Weights of a small mixture-of-experts language model, trained from scratch on English Wikipedia.
Size: 14 layers, vocabulary 32682, 112M parameters.
Below are experts of layer 4 (counted from 0) of a mixture-of-experts language model. Rows are named router (the router's row for the expert) and show model dimensions 256-383. Each number is 128 + 32 x the weight over its row's rms, rounded and kept within 0 to 255. Numbers have three digits each.
After each expert's rows: a language model's description of what the expert responds to. This comes from a sample of Wikipedia text that the model never trained on.

# expert 27
router:118123190107155183115193102121100129179108127155142117129144135126149088176172116114152140132096151137070080169109119161100151142194197095135121099126095131168155128105144151091097149075121133141067062098142160067102148173152136139120099098126155125128136093098108141179066111124099125133138108154136093086115175146130138142112145152097117086059112170146220157116165122163150142153157
It responds to: Words and digits in sports reports and results tables, such as per game, tackle for loss, pen., lost, and score digits.

# expert 61
router:172137182086209151129157178156081100123064134118174118095083135117168178112144076142086157183160090201168120110114077091109136119130152129173147129139127110139127172064148161109127112157122128110098156095127161181097053068153173066117100202132166123153127120067151093076098143135109150154089080169105157143183145135168146178183136115159159111206098127175124137114112036135171096170144
It responds to: Clause-joining words, mostly and, also that, which, but, where, while, after a comma, plus sentence-ending periods.

# expert 57
router:122114173164146163118154108071134128109080169085131138117106134149114114128134129147126122062111076104185165116116152114112131109114208146195121137108112110152099132120148145153150166125130146143098136092142157134136126125162188144146108058137119125071082128166181090060122138155118154164099118114097100089207138094143130147154155135093083128128125116114199156070143175160128130125128
It responds to: Middle pieces of proper names and titles of games, albums and companies, e.g. Bre-ath, Le-ap, Cul-vert, often inside quotes.

# expert 14
router:095100067083106129120129142076115101072075066064139108126097167152147172128105131121125134127107111156155162162021147088105126127145150158119143134144069135164100147097075134095129152193141124140178121121147143074126141075159149137134086177165189095123126139087103112070082081135070151160152109158120176145128118166141136115129099149159161130149175137082096169121152139162181084056115
It responds to: Hyphens opening list or infobox lines after a line break, plus semicolons, pipes, bullets and hyphens inside numbers like ISBNs.

# expert 45
router:123152086117076148099170106144112070149112187142101159118085177114090130109135150128152146077178136164120145186125155071144163108143119136156140086137124122148136135075146137143110137123098108089140169217197124132161174122114098139097165192145122147144103111121131143074158134141140123114122088163135054132106159118166154138140184192132122084149100093180143144095123107144138109080172
It responds to: Determiners such as the, a, its, their before nouns, and the g in the abbreviation e.g.

# expert 23
router:093082087148124064131155143199132093127090152181141121056122149125086117118073152107107080085191102125147129145145090074148141102125131130161148060155131059105136164098149164098128080098145107114160119105188156135158175127167200192170145199132120100108122103157103123147203119147083151123100121139107110137138124118166123135157125173133111166192092122140102178094127133100149147110111
It responds to: Auxiliary and light verbs such as be, been, had, became, plus odd mid-word pieces and words in narrative or critical prose.

# expert 44
router:099098121097141175109085100131143128095117061085145127182089181145137143174123121112071113110140138152135166155182153115129134127092158099163080119163093146155084146102184153092193172115082124112134158132159154180180101089141190079152120129119139148160121140173106151027096163162125115076138124144081212211129155137150175141070123146174076078160202148138125128150147154115171114117133
It responds to: Colons after infobox field names or titles, such as Authority: or Runner-up:, plus section equals signs, table pipes, and by.

# expert 3
router:138127152171121184121157133124093141155104128101155113177081089138138045159087127110158120118055201150085130105107190223127114107150120143125108136130126180126178192153155120099087179084126080163086089172094119126090089163136045143106110065142108112100133106066166115204083131155125106128172082102155108167101167186104129123114172113116139091031101177091161132165154154135162106194111
It responds to: Header words in sports, election and census tables and infoboxes, such as Results, percentages, composition, area, Promotion.

# expert 54
router:170053089080081165099122097152094120119164106158099078185095108170083203123126089143142070157172142096123102166122141120103158111137107145095168092121119110119118166125091159109112068088133066138196079108078076118148124155137133144146094147142154108138121124109107085152137123135116156093126126150158141091114176118183117127112088162136096093159124164119059062132171150074096147158142
It responds to: Letter pieces inside transliterated or diacritic-rich foreign words and names, e.g. Pinyin, Arabic titles, plus digits inside coordinates and ISBNs.

# expert 62
router:068123141159043152098166092086118099133129117088192145166133132134103153140138153078113123134166121190129126126150148118121082099107140070058142102141181117139118136185080128126145142099114134112176123104064186135081154174132133089114172111125119100136180105161080112128133091134121116193110095137157131084165139155125166092176122129158096179114141147147126124134147105204112165160188
It responds to: Final lowercase pieces completing names and words, such as or, on, ie, rid, ison, ler, often before commas, pipes or parentheses.

# expert 0
router:162093113137099106099094107086096124107095128143132138101112185130087128123168125100175125119156151144130155159149128074129127117133056154163102162174125101147103123156079118101125131105100072077125184181089091166138207142162143114128178100140123093143151106110076149084167149097098125122103083171167168041134124081142147152150108180136139112138107060135090048117119079148127149152149
It responds to: Common nouns and noun suffixes heading a noun phrase after the or a, often before of, e.g. area, members, formation.

# expert 6
router:148169072176154117120191174099147124146109185117080049098141076135128184135161089123143132115125155137129112177100172126093130127161135112150102105171136094112198142092153129140196104160144169154125107142183163152184048061103152065104120070107156133170160105123147111162150133145175111083201146134090165192176163172172157156144179168136126113155134173136129148111142149131109164150133
It responds to: Prepositions like in, of, for, during, into, plus some past-tense action verbs such as founded, dispatched, built.

# expert 9
router:150091094134042052135113131141126093094163149197147078100139111149131168118125139121117122135158083141154136128096144097079099106153077117066182132186132124125175122142086114176155117133121087112101156163145108076139099120141175117114138183141096144132156086075164133098141114129156117148123096167168151088079111128171138078177126141178196123170050112099096106134136152137100127144158
It responds to: Ordinary nouns and noun or adjective word endings in running prose, e.g. body, area, concepts, consular, commissar.

# expert 59
router:120140090117092126114103122080137156154081127084117109151127121178139190090150159105122126115172159149123125168124124133092135117168124149121150136130091120132147121134101144083133137119106144133128134233123115146158124115109131080084081073116091100079131154062117116118100165133081140151122087137117116122077126155131131086131151145115158098138099135151139105166139166164186093077092
It responds to: Adjective endings such as -ical, -ative, -ous in medical and scientific terms like neurological and dissociative; also however and opening parentheses.

# expert 5
router:096113181079129182119123087146134104097171161140125129130121142135169116164057144091169101101067090121063124111190140121118164126102122154096132085117110127145112116082106161127089061144147100151131126158146133149167190082199107119162123075144155152101138123134088114140125110141169148161148108180143065099136143172154150131141108162132130088105115162136155189196132146136119108131174
It responds to: Pipe characters opening a new row of Wikipedia tables, mostly election results, species lists and climate data, as in Total votes, Ward No.

# expert 13
router:117091068165109055148138154188166123128133138160111123089088093121110144127173117113131094082136102077151152134101160094079116114163126082112145141169135106097167100107092116101134120156148113109133108139136162115193152168110167154195139159116142145134129112165093084143168145131106153128120102188115091176133034051159095093119141134170094102223109147141111138102134107139134148085150
It responds to: Hyphens inside compounds and names such as non-, self-, al-, plus adjectives and nouns after articles like new, first, work, historical.

# expert 24
router:177141136174141192097184101078152135181099068132174164136185134137184132169171153132127111116126067139104049137128144128106144111098175141147117079132088170097197147094147166153095178076081123136086148119156156140123145047096128098174094087135154146149088135093112184110060110133158146134125158135069068134094096121162141129121160165159190090145157144159152170137169105124101128134092
It responds to: Verbs and auxiliaries after a subject, especially played in sports biographies, plus had, would, been, could, not, and table pipes.

# expert 34
router:121131064077127098113124105152095138111141154158086114062149114152169125127100177181110085172183060101110120120178087110120141112171165147100169099127105089169126048104112143129077110102122151114108133123145142052170107148139092102150098111164122089091106112122098077189059116156115187121124135147055089164142151121138121089102131117130215197162143155103146130158150180122067116103134
It responds to: Equals signs opening article headings after infoboxes, like = Alfred Lagerheim =, plus function words the, of, his in prose.

# expert 37
router:123125190085096176156134125076109136111160174101047128085108119147188113100082118170129148103129093133124154168102164105087169088101111180128139129152130149165088187103107152108146204122118111076143105092111115218118100173126127080110120169129118120103156106094199117098195137126103156148140131163196101123152139155132116111161176140061158126078132121142130125180148148111091117069167
It responds to: Line breaks and the == / === / ==== markers of section headings such as Economy and Personal life, plus table divider rows.

# expert 7
router:149102098112135127104169175096107138152089106150111120084108159133108104210150128162118177115124171174129066163089110158074084114132160116149114094155134152090163078090119102150082115106088114084071141094153124185160053106135179096101149099154156135169059116095122131078128137156129110069194185128102155160081085076161149127113170086152154122170149173154129182176134151155098135144176
It responds to: Past participles and predicate words after was/is/to, especially known in "later known as", also named, built, released, published.

# expert 43
router:202103078180158100120095170123117126119112151174075127081119179136134167179151115130117140102173145101113123113140093165083118092153108110179065114117083074141118101117099139096117129104117139108102143183120152116167167139144152112134141097142159108085135113163086164058123156124155153204105128158121137132170146083137117131180198139159086127157134135152077177077143141109080195108126
It responds to: Prepositions of, to, by, from, above in descriptive phrases like Tree of Life or Corps of Drums, and single digits inside numbers.

# expert 17
router:170104129160132081116144157072178106108163097117081088099090194138127174175052116168116142096116093133167207101169144106129123128149182056164099114163113089157130155124163119108076144136126110123074171150085180094098129107134102075131104061118148104168126108203112125107096059121111135120036070164118207148148135130148153170143126171108106104137180158147107166087141140135158152182122
It responds to: Commas, almost always: in number groups such as $40,033 and dates such as April 8, 2010, and between names in lists.

# expert 15
router:109169191141134161124166127151090102193109146100135155208158108142126081181092156110143106139058099163118157141153158196129098105163145101108149110111135181138133187138154133131146163123110136136082082099109115146141075156113049120140101070161074103128078164129192087172055170149141147136133113153147096146077144162089134123117124085140156094049137199103131104199157127105157112122127
It responds to: Field names and values in bulleted infobox lines after a dash, such as Born, Family, Nickname, Publication date, plus table pipes.

# expert 18
router:128124095119076152129163084133112102126112162137155124189109116141108152128106134116121067147178159130110078142152185136184159121195138092143183108132123144154101192130108125112130164117133087108106090232081156108133168156149118097055129142149085119189169075077099110152132150142052175141153091170222140104125165161127124100109126158129064081130162138135158135104114110188173151127111
It responds to: Middle or final pieces of proper names and technical words (Assyri-ology, Tend-ulkar), section titles, and digits in years or figures.

# expert 33
router:146086091116150089148110116056057084115121193178108121135163125140104201143122146070082051124183036150156153150145177117139072075126122143159129123083087091157113144150124151113168098098099119111146171107116172120155200166124137166141201144122132095117166124108119124137131149143121166161151124170147079118173124104156133135121103177093089043130110145166112130071137106186169152094142
It responds to: Country, state and nationality names and adjectives, such as France, United States, Japanese, American, plus year digits and foreign name pieces.

# expert 47
router:098080097133106162110151094101106087133141139079182096119122142141141179140135115126088072158161149179108150134150148111179068096184145123149094128112122094135130162186144140104150161093118047119089095124101115138117171188136122136092119147125188123150183088105132048149103140151164131118127084130162082075156151156131126143115051151136098106109189161135189087102164142172142119173112
It responds to: Final tokens of country, county and place names such as Germany, Northern Ireland, West Sussex, plus month names and surname endings.

# expert 16
router:080111155137053141109156121129088131084125109054084113039099095128145134125164149167122133088140131045131143112178118109109156121116136174154099101133131088171095132143080134123128134099097096096138162135132139166116094129137143155099090131118095091116065070107152083123180024119079142095147134121176143114161131074144127055108132164184146075171153083165105147122144162121136160157131
It responds to: Closing parentheses, quotes and brackets ending dates, ages or asides, especially after digits, like (aged 21), (April 2021), plus line breaks.

# expert 22
router:118138144120169137083081133083102173088078130095074107128094066163088136162124103120157120186098161169150088090064110163083112134147177160145087101170113086132085143096089166084149152131109135141145158189104081191155107162139079081147085168160146105059166117084153203059098128132136126181168103123154094152143149130120154208127168140150145119135146171136160139092130134102113156124117
It responds to: Digits 1 and 2 starting numbers in tables, years and signed values, like –1.91, 2025, (1965), $1,097.

# expert 53
router:120145134157135143132129110112144082133150187175102144077097066114109168207152176055116146100144085080132143097125143140209101109140176110135125128088099076108147136079119125101122155055080153181154078178167118132121172186089165172133119144116127139083079154125094093100168171129100142190095152141107105077151092094129118118120165139087115163075184151216111127092169127212097178160092
It responds to: Short letter chunks in the middle of words or foreign surnames, such as cle-an-ed, stairclimber, Balasubrahmanyam, De, Sch.

# expert 2
router:067110174076170148122129154133127086148139103079167113134162175160123127155123128119153095205187133142138086130116101089183112140111193152167137160156132178142063158144163115111118171116102156142117144031140100150102113068111160195124118111134174114087060152168105152141166090128121114124063128072111111103149134123160158173110140119142136149141109110140144123122107082112172159098139
It responds to: Head nouns after articles or possessives naming creative works and productions, especially album, film, series, game, season, episode, show.

# expert 49
router:143081122090102160129140095138099067140055170170077110148128121102105124162074151107125099156128143173122087171134125148148102110167083124143159093091120190126130096105110159115096186102106092115123103245105162119145120139168000145094127136152127065153124095086178116134123174145168197117186119160121103155100113201145143138116093110149156085138148156113158144147136132179203156105115
It responds to: Capitalized name starts and descriptive nouns or participles after the/a, such as division, affiliated, Catholic, plus however and because.

# expert 63
router:121066153106079140107158109137169110083108093117133094155129150171138129134148147141166051187134206136093106137175101151107172106131178134085171098140172146135153156144127143098143094126107072143117118135094135099108094174152096117107081113105176135157188121133107103159088128131101177090197121152126100120165170198117149146148166138184199138088150180124197123185145145088152143130109
It responds to: Apostrophe-comma after goal minutes in football match scorer lists, plus score digits and syllables inside foreign names.

# expert 55
router:085110137151147120116163097111127102118121115158102107114155123150118132097127113105148130134180122157097135146122160088142129087148044131185064129147095066138099146129107130119120142120101144088107176227110078156183126150132144100098164083129146097134171073088107079183127211152096139128116147165119086134115089090154162166115142147107066106160167130156127146135156148198142133069120
It responds to: The -ing ending of verbs like restricting, and time or contrast words such as then, when, before, later, not, even.

# expert 20
router:060135137105134134102182132140126103136103202200167106142065180121097112140098125127108173104143154170086148157129128156097163121111125070131131118117146200141170159108144146087114151099107136141086087149194112077151142129128109169107114166149130130204179144130128123142109146151141130173093102130115064120094141118146157173097135111176079126078163140101128191115157084165161142108140
It responds to: Past-tense verbs in biographies and reports such as took, played, served, married, signed, plus some table pipes and proper-name pieces.

# expert 8
router:127159161097100149150144103150130120216157172172121120183127085158120108137146163133121100142104135074161117152166131183139103146170145144090158133066167182140136126136153139139098149127122148108117095120146098099086061180136081165153102116105081104111057102116167068194102135122159134132211171142172113158083140163120115142106100097111142106059124199133127115101151107068127161144154
It responds to: Field labels, table headers and role nouns in infoboxes, tables and lists, such as Year, Country, Round, Votes, Coordinates, manager.

# expert 21
router:150141168156125151108118119125111101163111137141192138193121136142124144077115171117134104129189146141131144144152129113123122083171196121101116110109115140117076153132119126119168160075109187125141139075136102128108120170162149146101150074109083152076068118071155073131155173159081174140088104146136114071049126132162175141111084141142105170119113136139160122132107071169170134127151
It responds to: Capitalized words inside names of places, organizations and events, such as World, District, College, plus pipe cells in lists and tables.

# expert 12
router:149101111150110155096094137130120119064078034105193122163152085131098120115173108105145143058180122108075122143099132068110187105111145092150056150181103086122092145118105124103205115112116121129127148122144122140139137032096182087099202127142097133118173114089056068107139178122179150130087089138143104165104156156143151104164157149085100165189123060102208111115125121180100017121108
It responds to: The -ly endings of adverbs (promptly, evenly), plus quantity words like two, three, most, every and table pipes.

# expert 19
router:108104108134129156101147115185126059123126139190101132104135101144146169079148173114144062106175142121114146165120089140140154109158171118180145151110148078163071182085158134108140113066121100134205106120160175097154167204136099135162143217137135098090148110184123110156121127154053137155106178161169162082153159175154137119141111105155120161130148153174201105111147151146151143116129
It responds to: Pieces inside foreign or unusual names, table entries and codes, such as digits, single capitals, Cyrillic or Arabic letters, Sc, Z.

# expert 39
router:166158176121071130116136149132133124146135062120143089125141153127132074121114154125083157098096155169092048123180097125097141125182119113152163084116081159141120177146108153139107115121150083145179161126088130133151066110147035141141076091114165136130151158087105164186156187144157110127109148110205203139126172084145137192153067174130110138076171162146174145107149038160153180150117
It responds to: Prepositions and determiners, especially at, the, from, to, including away-game at in sports schedule tables and at least.

# expert 46
router:102113157136163161112134100121141126113089189165069101121087110152107114144155144083109080102086113156126087146046105178147121106141188144147055162055109124172056147121159178116188088174131103135154106085174139126101187177174097176152159129150171110072116144139151122184083142154104111131080152147087169074123170062095132079132191156083088152113080143161141127070144196097145152094102
It responds to: Inner pieces of foreign names and transliterations, including Japanese katakana, plus place names like London, Spain and single digits 3–9.

# expert 29
router:101084070104108113138143179129112124152158192117188116138112125094187113112156101069156130138174100102110088150185130116083179142170046150138175166149148077164174157120112114155073131161144109087119127185129066171138103150172180112087114111131116173095121082099161141082169141121154129108211099133102134152121171163145165101164117068121142132112073176106130131166126133168100136090169
It responds to: Copulas and auxiliaries right after a subject, especially is opening article definitions such as Mimothelais is a genus; also line breaks.

# expert 31
router:153071105095124033116137133182122091092091119123055118093132118132169141146111171171107045162096123123130156108104138094087134104116150099160137150172107101108091102095161129101096118152134144130135199047128123140130126159112169121161131117144175102145171153181102078121106136139174156074115159164094161105162085103162128161109112157197094115195085178178149137096139161141117141168173
It responds to: Verb endings and verbs in plot and biography narration before an object, such as confronting, persuades, reminds, took, saw.

# expert 52
router:100126130138137119107126077142162160176146219171146114161137160139097116110067149106148155096129093155125145108172148148195187095141131136160158114098046148164097165120179182138158135123135156138116118149216128067180186145164124117128167166114092145061111124113150116113110154132093155145108130138075103112074168165118126144164122149143144103092106123152123179094147141109123153078134
It responds to: The word born or Born in biography details, plus capitalized first pieces of names and labels like De, Sch, Class, Threw.

# expert 56
router:143161148140146141146157093076141135106089138111081117132123064125154105131169176172093148069071148146058081139099158195172094119155215120159082153057146168193145146182121147092126109088105135121169144114150113123166119181127094128171135127087131111116191089175163128207124125145093107207097121114164135106168097136110110131142171097092131120078212149175187155104120147176139162112105
It responds to: Given names and first surname pieces after country codes in sports draws and rosters, such as Paolo, Dominic, Ber.

# expert 32
router:160103133125089172094167088129084140113131084185084069199108089162128141118120171121114101089073137158066129186111178197127069121129157143131120087130188138141120200158129153091107140109129103129159101080105062122097146178188083157160115134162164098142128076127118110182104098159115107182135171172094128085108139159094133123107079104120093072114133159140139057122142128135098156117198
It responds to: Month names and later digits in dates, country names, degree signs, and final pieces of foreign surnames in sports and election tables.

# expert 58
router:084098093111141111098159103086134165142104145163072115135062105104081012107144122079173143111049093156131101137059115121100135123102167131099119091170092100146106089077117180124116153091104066129133143085174182121139112078120071188193111095124133140094136136169096117151151133151110142087130079120144122162114090088064072081150103184146131140079137153174078184139154171123162139168090
It responds to: Standalone space tokens before numbers in tables and dates, like | 10, November 7, plus currency and sign symbols $, £, −.

# expert 42
router:100125103095124087128115145110168145137115101164171119125123066125123212122201116128197152126162193129147134155089140107095166120091107133090139101142102132107112112111124142120115167162099143128175131149104178107096099133085146133214139121156179125148118143120095117139144151128069127135170112091155121136120105195155157112152144161128147158166142136123156132143130083131167139195170
It responds to: First and following digits of years and numbers, especially after a space or dash, as in 1334–, 1963, 3rd place.

# expert 4
router:107099184089073168140148084069138084135098140159097135159115130132117107064175176122123111100185129158091092123086119161182113093176167149141187095075173170117137136179092156113127155056110109098199143090115157093129156221136094116133129103124087082132195096128142140137136167182060112182148119141191114084132159130119134109169118099118087109064119152195166096107150120116154132153150
It responds to: Capitalized nouns and final word pieces in names, titles and infobox field labels, such as Monarchs, Genus, School district, Arnhem.

# expert 40
router:130111129144100116132156118076105131095129064025198115157123102153096161069122151094085140127101171164153144141127130093112147121146110111100099111093123117110147149141169142135122123159101121114154150141083065116104131091085182082089118071120142147103225096107131113079130182154163130106127077126169084193130164118124174149150146163154089092151120060164121168158116070163157125091139
It responds to: Prepositions and articles following verbs or nouns in prose, especially from, to, by, for, as in refrain from, related to, plus table pipes.

# expert 11
router:190164191077098195116128072115100135196115191151138154176135172114139046107047111113132123163097146116070140124169155148133129133160091135113137114050167109141170125153158121105149199121115101078080099201195141139130086184161112125124080069100105106127159114116187108185073197150151138107153188128137089178072155162120134097139161125141151073088187137153150138174129109129148092126144
It responds to: Byte after the slash in coordinate strings such as W / 10., plus units and heads ending label words, as in m/s, 11.60%, viewers.

# expert 48
router:109122119144108070162083153151100096156200160150188132096102126122118107135107136097117086090113100139146135111169112074096087126073144145130121139154138143065129166155099121126134109109089140124113155112106160152160162081125146102168098096158132167219166097171085198112117165132154134048156107122152187178101161184106137089108122101122175151163136112059128129135139111146140138121153
It responds to: Line breaks before headings or list items, and opening brackets or quotes, e.g. ( in tables, opening " of song titles.

# expert 41
router:108125160113141175122190082141100120141117168138096128206151149140096123130127152146141131102104148146140090141075149146159136107110176108174158135163080117185143195113164130102134152083114125163171089075175132106134140123183116138101103154165163107115156115104142123141076133126134139142106136148156122135157209112127159114141183079178116133123145121155137136071168150139142131132115
It responds to: First bytes of Korean, emoji and accented characters, and first pieces of capitalized names in tables, such as Wes Craig or Feb.

# expert 25
router:129117175096160137114165093114167113143085068106108077176136102132192139159119166119145141144110106151142096149168134116092170101147135146129101097146110080147093155119182144102133054109130102097105135140134091142150142181119116111183129093137131130136098133197123086143066172135176115173151093115156132110146171142143152059161153169042162071092160163147081134150149103149140131096133
It responds to: Pipe separators and line ends inside data tables, especially election and sports results, plus closing parentheses and adverbs like also, still, later.

# expert 30
router:082164065150126107084105157122112129134106193177160116018120143170078185093154150114105129101208088147135148148170133082129120112127058190157120076139110084118117128130131143099141109159129087069134145251130102101149181130172119088120136177154062113146144111077060169103151178122070134120169108126125103148087168133144139150131056165134135122135161113085065121109124084128106135111114
It responds to: Words inside == section headings == and technical or taxonomic labels, e.g. listing, highlights, Additional, described species, See.

# expert 36
router:097179124110151114127119071149153091174092135052088115090146099137174067090129111094130189123156101107093119175124090130106156114109224118096100091144111102119166104087151101089075149118137162084099105093159107085159100081107131180097071126149069117079063165124161135101092114120181134108101132125130115108140119148175105077181126137112196110054151167141086147123154125137100105082101
It responds to: Articles and possessive pronouns starting noun phrases, and the possessive 's after names, e.g. the, a, his, their, Presley's.

# expert 38
router:119143154114075059117148177152158128124088204205123150136082162145152189116132171137108049162147126048144098167160116131109127092191138128159171149179116118130173116112123151111119157116119117109159139164150122151137154138174190106111104053104121122130098077085109155076147181169102159117149147178134160106085069105137153100102106126143147170159144129160066149097150179145156145118139
It responds to: Raw bytes of non-Latin or symbol characters, the word Part in legal or book references, and mid-word pieces of rare words.

# expert 50
router:103137224080196140118127121121156185180096180178105116087120089122146106110108149109125072144101112108159058161124134130146110114144203145168087121117075076153139131059194156099111188113074140116155105045156158123147153186169133184168144135120133100083082097172179143112135124171104167129151134155062104147106079074125130165118189080143096174088176104184134147071125163104137178102114
It responds to: Capitalized first syllables of proper names and surnames, such as Sk, De, Sch, Kar, McC, in song titles, casts and rosters.

# expert 35
router:118138129149110129110062169132145120142169085167118110089103054146071152129190117095141073187120197131122116117167100111130175132152179129127115136174137146117113168120148125097119122138093117112152120103103149135104135068133168129133115085153106106158094139119129123082036103152106132168124069164172150152098164099142092125136165125179096141157115157126159177159130122134146203104146
It responds to: Minute and second marks and degrees inside coordinates such as 2°22′59″, year digits such as 1970, and table numbers and separators.

# expert 28
router:178120084110167112090076115117073084043132103060126117188109088155088119051178084109134150081109167181167125134110110073122151108131156140117078109137125184119141143123122141123184167140130127105135101097141072096111135157153118192154065127146130120052190186132141110161094134159108134148117125125167134143122155175115117150154171135141140117127183132140130144162135082119105141114148
It responds to: Second and third digits of years and numbers, mostly 0, 9 and 1 after 19 or 20, as in 2023, 1991, 2016.

# expert 60
router:110139054133104086133067129142125152123177141093161152140132126153133161090100138132072164139111169086149148125125199109107102118100141077127132106136058072135130151144099125131122204167135125091200120103157182105097151072114154127096111150157118128127187226111127118114195204125098151102110154139144119143079131130158098111104061125127118191164187156132130118130130163138068112064114
It responds to: En dashes and slashes between numbers or names in date ranges, scores and compounds, e.g. 1608–1682, 17–25, AN/TTC.

# expert 1
router:127112157110130136112138081106134090085140126132077113131150149138102186087141167132106085108200047110177107136129086094111172082113171133198155075128124086186117148078192135105142153089140112126170162045145128073156204175124151157092118148075097094111221153169122170096177205153078140184098129151128130112214116137157139141116085114120073088139147142174164082059150141113212161143134
It responds to: Capitalized name and title pieces and stray UTF-8 byte fragments in names, song titles and foreign terms, such as New, Supreme, Kassel.

# expert 26
router:117124183065121173124139078128145173159134152109115104193124111141079152111142204114169145126151144125097101149122139082107122125133126121053108139127132120163101098097109135111154114144108109113163093114125139149093116138115130123091194111164163093162063089100149149075126159121128138121164104081150096158177145123143106104103106153085129194166122118146122058180131099155108132167151
It responds to: Single digits inside years and other numbers, mostly 0, 1 and 2 after earlier digits, as in 1187, 1994, 2004.

# expert 51
router:123112135096105157097183136169153129113146093079131086091099096103159139151184175136118108108141164093078090150105044100090134098153167137123068178173093149136077111092147120095112181127136103129209142096162142154125094102120158208122081154153168117086073107098160152061097080149167115186161125149102145118163133135121156174154160187101154149163114173139083153065122105140111154184175
It responds to: Periods and other closing punctuation ending sentences, plus dots inside dates and decimals in tables.

# expert 10
router:109118074120112129152135162147136100112121139164125138136089134135131193125173126090088070106134138148214152193174082080165190126114095146156116111158060087155164160071114138130110106131104127107173088223193150125155160168136156162114146182107154125121144106144147063111172153133148129108120130131159160165185118051140118119108149156125129124160096167133121164078128190139138098126095
It responds to: Middle pieces of technical and foreign words in science and sports prose, like nic-otinamide, dendritic, Mitrov-ić, plus number words such as two, three.